From a checkpoint of a small mixture-of-experts model trained on Wikipedia: 8973 steps.
Below are experts of layer 4 (counted from 0) of a mixture-of-experts language model. Rows are named router (the router's row for the expert) and show model dimensions 256-383. Each number is 500 + 50 x the weight over its row's rms, rounded and kept within 0 to 999. Numbers have three digits each.
After each expert's rows: "comes after" lists some tokens at least twice as common just before its tokens as in all text. This comes from a sample of Wikipedia text that the model never trained on. Tokens count by the router's weight.

# expert 7
router:511566506449511506537517560502400519387536447544445491535539555432612555449492511533557475462544431481508457522516386436404485521522552489487413519572584502575436492570575561457503516469560523514557543583567578436518539450550575573492503556565540455462507408580519592479414422538438562472408568481619534509495540419508522560549462468510469491494477520458516491469531508482437489532424
comes after: "\n", ",", " (", " was", "\"", " released"

# expert 6
router:489427398497512481521485465508501551560422571541512491441552421470380529578519542430492534558536582410453453440555454543466487495598549528527509440488459429481535499547471481506528582594439469457590514549469446518515475510519444555399413463440409448541494559540479520510587502508503476423405495482477491538475557435425471509596499512457538417437453477536544460535432511486425470552519
comes after: " |", " 1", " 0", " 2", " ", " 3"

# expert 3
router:457526507465398500398456414497544474470492453429536551533494453539432491559444499453606529530471604566446518528552437486526518490554528479407515541580555539526530464432555498461498419502481463516555538434528565526536523451420530459462530412551550529456553528431414470557490480569479445563464452442455536504430581594506399487480510443551489528458436481471576451563572444484518406544448
comes after: "-", "\n", ":", " Location", " •", " Country"

# expert 30
router:510505532539455466391445473451469504501569534544453493588546441465552477557560565439574538507552482484536543537451506456475540443400443513553462558399527550573500464592421546506497550483542433520520505514479437554630405522398522484466551508408570479490433505425412547519493477539477478469530483528455490471494497421516503586467468489520543560504388538409567429444487400533500476488489
comes after: "|", " the", " |", " \"", " The", " Best"

# expert 62
router:617467517570459509541486487522474450546424451590500573499485401530444480567464528439458526564576587428559451494558522511459553565422513540515521423519558574544511458413476449553537529519581558530454558453395549460496479489488523458525439459477446478516569470469480586562469498436440501513464590540574501594538459487502440537532461459576422445525506530537577439548578548435538490525491
comes after: " |", ")", "\n", "|---|---|---|---|", "|---|---|", "|---|---|---|---|---|"

# expert 34
router:566527445591485546526440567538541519509535442451437490583612406412535520527570445546542485458513443609584459555507525537431471539414508450492383523413371571384531473475445507516413552534557538572507481459477471570517525490558511522489455495477402489515507473518459483581497548457451477455485426596560536582560487527475580466457539437559536501463438490444439541509461470539440563385457
comes after: " a", " his", "'s", " was", " and", " an"

# expert 39
router:589554565510591574433557561459552465527543461456531449567522539496466513528478441443540629519517487495443520449511480489440493456559567516456474519431449482598457482477491521604446565500546541545562600557468566438537573490443480523541573556463396558446480554432578572474542530420495470547557533488423471558446523538574492423509503482456529545463446452535460576555504527470535525496499
comes after: " the", " of", " in", " a", " by", " to"

# expert 48
router:469463507468559540422566492503490590538505490543543466451421530539518479473611447517525514453492476542497504508457461481543494491540514549534544482489508478470559526563539500452476581499520556477558476484519541423387582417550494511538431520459549408535587578588517488648562499545453470382521565563516594544415569509504556491559422498553581602541514476514516540532560435564597449511547
comes after: " |", " and", " had", " The", " were", "%"

# expert 2
router:487522514451557557563455462500544516492450490530543470424490475482530434473552463476540470552532563499505535526588531421540495563471502440531436546578525586507411562424454529512531523536439452409532546522506485526549553487493538596514444433441456541529553443532471448511501461479465588511486491442528543537456507449570564521479472442491503489488426511372555499462576548433480544471566
comes after: " (", "|", ",", "-", "–", "age"

# expert 53
router:473513413395494457485489511515522466549481534550589446544569502511417452526475556515565506545498586523527523451569522527531509525578544549497495432565435476565550544544564492537512575485508502419556541535428513516512535517509483434464451470521556493499448524473545454474553531568499474469494500431518583583623600518538546559531497491591525562521443460542472412466474546518548563451455
comes after: "\n", " |", ";", " League", " round", "==="

# expert 57
router:525413485497606480462539499516502449558589501523448556468424467433450550450572526511464474453544496556413420520566521516513406462520478516529540439492452427559478601442505467526458505528477506571561540554517502477439535641542470489547433436563485543504465478519565472492500464580468450397587472531560579567507483446459579504433463607518470572563481439419605518545497516470496391496480
comes after: " |", " in", "%", " for", " 2007", " any"

# expert 10
router:478504496501517425583502505486424514467557541426427415512475494450438464522584427482543510473420614438604468527466550566437569468493578460486546425578556490463567526431433538474547538511458486566565479543436476426442501581411554470522538527584504472544426455412535576547460502391552479461570541544386453418448438526504520520484490549523544548515489515519501470503429475564460588524495
comes after: "\n", " at", " for", " as", " was", " known"

# expert 8
router:508424392489530489486406442532475556577552501463515441408517441552554518580525498561587465502515552402543518555473487445447557507464417476537508577568469567522519495507520518439492501485434470537527511480511456490472437514570456487436411528510481410571465473571487537567491505529433465518526525489481460465542464564455568523484506472452532544557457525553532523571466479525452583567426
comes after: " |", "–", " –", ":", "==", " he"

# expert 24
router:393463554463418505513458479575549414538486409458444482492559435446467543555551466499495512467524554528494390472474503378568488509500596509542453484501565449439497571469518535505452434535549512455414549498435511551505428425585548523427577500462569536493531487500449479449419425483553529506505530571452530501579567503476514419557430438490410499423534458418540586539502542452526493578419
comes after: " ", " |", "%", " 0", ")", " —"

# expert 54
router:460522544452546483550440502492464453525550455496528403542521442481482509477549539552453478481438489509450531418420505477518568528475510505568514445541504478370483491491498578437472533524415585466441548565373446446470481507551559539561506468505552568510454478519515495520490432498449547497474475489443537523495498546509562417428495460467422482514559567455523485433520526416522573531476
comes after: " in", ",", " In", "In", " January", " May"

# expert 11
router:571511556511600486523569587510471562461556553430497474527553453577534567537482451472559508464438509482433515512454443457395591467528484563482428570427445499486476540567542524479429543496575608534586475467511558480541397453493490408555468515501557521588451464371509485520533542432523498458553519510461435461430581533520544433494498502429443523519429572482567474535411516515604456540431
comes after: " the", " a", " on", " The", "'s", " for"

# expert 26
router:493472532418509441542455543548514564520477528432492442499484563498479533455498573418577593457608535521456510560542453505511487524481555452532539561562488521564463522544456489478467546555577509573530588444511516534524497553446556443436516449417514471509562443554417540439571456562517527476455581460519524526543552430510510401528566505469480438454452551594430433504573490521475476572489
comes after: "′", "\n", "″", " ", "W", " name"

# expert 21
router:609559503395391430570486453464521490531445461444468406533537491596549586520520481512580559521402526533556590474480539474400615429533476541453457510532566377594505547570532555568524573551469452498525576431507527565566454465477462486512458440395496534524430498538448483563586525602477547565538455475551535551500511499472495491384572482575431477464445538502523408537589522478412524493504
comes after: "|", " |", "===", "==", " Team", " World"

# expert 44
router:590492459524512410562507514455498428443514497460399401515570468606500441536485556434494610454493560488510528423435433488459540542607457491570549459470400515454462593468514564458528600514441450538542509458453427539509613504550415417361472516504483491560524556471533525552470545609540474437542461476414468485481419579529462482516452519427499504554479514518496523435472585499526570454488
comes after: " |", "–", "°", " for", " +", ":"

# expert 16
router:411562434553452421487553482542474535515523453411448457540473518550488461570506478554555443453538498514459585447475517476555519442565472480570502532522566504474566496434448533500541477520549592417484502483591507544572503513561484500588412525520508475467524469524497480522524530489439467521533489578487528477483581491452561527452581472421555474524467386490454404519418579558492472462464
comes after: "\n", ".", " a", " However", "==", " On"

# expert 28
router:544520516579594575582427541571521548461543451551458545436470538461437550466462617489566545575571552413508517510535541430498502534475463500474493497454574451559446503507449487562469410548523426498411479461541497557492516432488492495458473481572600507568503407481461582558508516418444461608457468480540614487578505518498436502538452443461527523470561478536639553470500558485480452535531
comes after: " =", " |", ")", " ", ";", "com"

# expert 25
router:544510594450496506418525519481464567456525537512481421480448535535461428504463516576435554542556494464598493451441456525527598463515533512503493457522516438498427471543382538478486511475422508532417469475486533475443511442501516500495551411573529460454545471504502427569613435457551544406537571555430519488580569466554541516538422444496561473533464495546453530499470470523514544453421
comes after: ".", "\n", "==", " ==", "===", " ==="

# expert 27
router:515507595596448525436571472564571485494475504523494401583524640517539489525490499395582433499546530451576554582464522491464489591569517540473448610451504451545459483440547537493565526525469551431548557533484426439502495491455509500544481558531612480505501583420521581456452480524480494462417608463514487441432575467545493558491472451522488527430447481452538482471566506552558477492474
comes after: " a", " of", " the", " is", " as", " and"

# expert 1
router:478479554465513445550626502526485465448567479433592496451405464573498542493486544496413432441493459467521446564445545552473554416516551478481543510523500559480483542468479513476423441539522525527504403482528524502579496464528550442528574464468496497402472467491481417377435505418513455463559424536490552588462521492508500557430498548426503539458530521541555535545430495555559505509522
comes after: " the", ",", " by", "The", " at", " with"

# expert 0
router:562537506507587443550419485439538567531633472601442507513400502481467533484450454585530537462552441534429485421533516487566439455469461400523528485506438516502421518424500537449442597521476534420409553499428378526427494457549493461441521390519576454511422425552475536589493453530411571524508450485518595523496537546514530481556437447444458550564481561525562389415478533564486552516478
comes after: ",", "–", " United", ":", "°", " ."

# expert 46
router:425489498470488437484466488590424494469522468453574503552556518563500430565421538414456440497544449550559482464601560511575571499480611562561481444549512594525463424535460525527459531445581463516473511528543550451478457476546521495525557542542529506529522489543411555495600571498559492598612626459467514538466568434512498563471498459429510468547508476441508525547503497467504553557513
comes after: "\n", "\"", " ", " Griffin", " Huntington", " Chart"

# expert 41
router:465525445434543398420487486493462435574445553544563533428596603451423596504506515551499477487485493433453509497477541463414445433494538539452447452505549506614439481425538518485573551572489455446528463438524502418418558448576509500499519564588449476458511444517484514475586542607531530568469509514404518472490496431500492539556431558579478541408506548551509546569564475452435550516532
comes after: "\n", " ", " 0", ")", " Title", " —"

# expert 40
router:496462495582434478559551496519532543447544558408572387582481540602438505535563453501497510475510564475429484451443485481480439506454554503440488566419434507510525488405584557417476571498440490543522468408461524581432427561570497499546426582582579493609571542440422536589499472591534562428535404439485567500536479494511464512573477552552451455476493546544515478429496468607463541572557
comes after: ".", "–", " (", " 1", " 2", " 3"

# expert 50
router:512480458497603526500531452453507457420587417369497515440496543531494502493531420385504545454428421479478541415513528559436498523419471558465559530529533441542502565475465468604457429454470514412483437545473359435582474547465524521524405408530571553496560507416470432526546537519442586488508483518516558491455568477539454421434513425494463563545501521442546440547419456545525599433432
comes after: " the", "'s", " his", " a", " The", " their"

# expert 15
router:495429431572443411453595542567411484407516477450517418569470413600519503427438467540591429559580478589461553463498552541536512459477573566503494531465572500419529405590435507467524484573544546487490441458389538460450556507575490519566443468488593552442512574589472512528486503468509496448582547445467519540551552398556482578529399444474435510473517519523460523527468522481610479573402
comes after: ",", ".", " The", " that", " he", " which"

# expert 52
router:557476537417527465444486562490421511521483481539525503447585486612455467566478591527529525490531596551458522474552531500435500557481535584531526536478462513433573556545554543504481533461469457544513533450492429534498535541540454438393428448482485400476493541471432408544571483592526475422522512429476434563542507458433498435497455537478395433523481496406514497541435500417479581432408
comes after: " |", " (", "|", "–", ";", " a"

# expert 42
router:527401420560561537515444472432460575504519500534419577457431496501495518582475512621545521486522524529538505450431413585478490502415502544424460580507463471532498443501412470513459511587503505548551383487495503554490533418459485572464473420477507491406572608535512415510475443470547502516495474461514601470438559559456566566494513388520565481494433527430471447469521453493486522558540
comes after: " to", "N", " he", ")", " and", " was"

# expert 9
router:470479522599544545464465447596491535527494525487583516460459492428472566419447471463394449562517514533467479540506619458429621444447491498525511509528523466477469459496449467516482424452509480433542542568407487549506466488427478470580555524454436543398550539541464516447529584402496499420496482550565490480465482396492387528512429396474420456527530577428425482581509555416491487416442
comes after: " \"", "\"", ":", " (", " /", "'"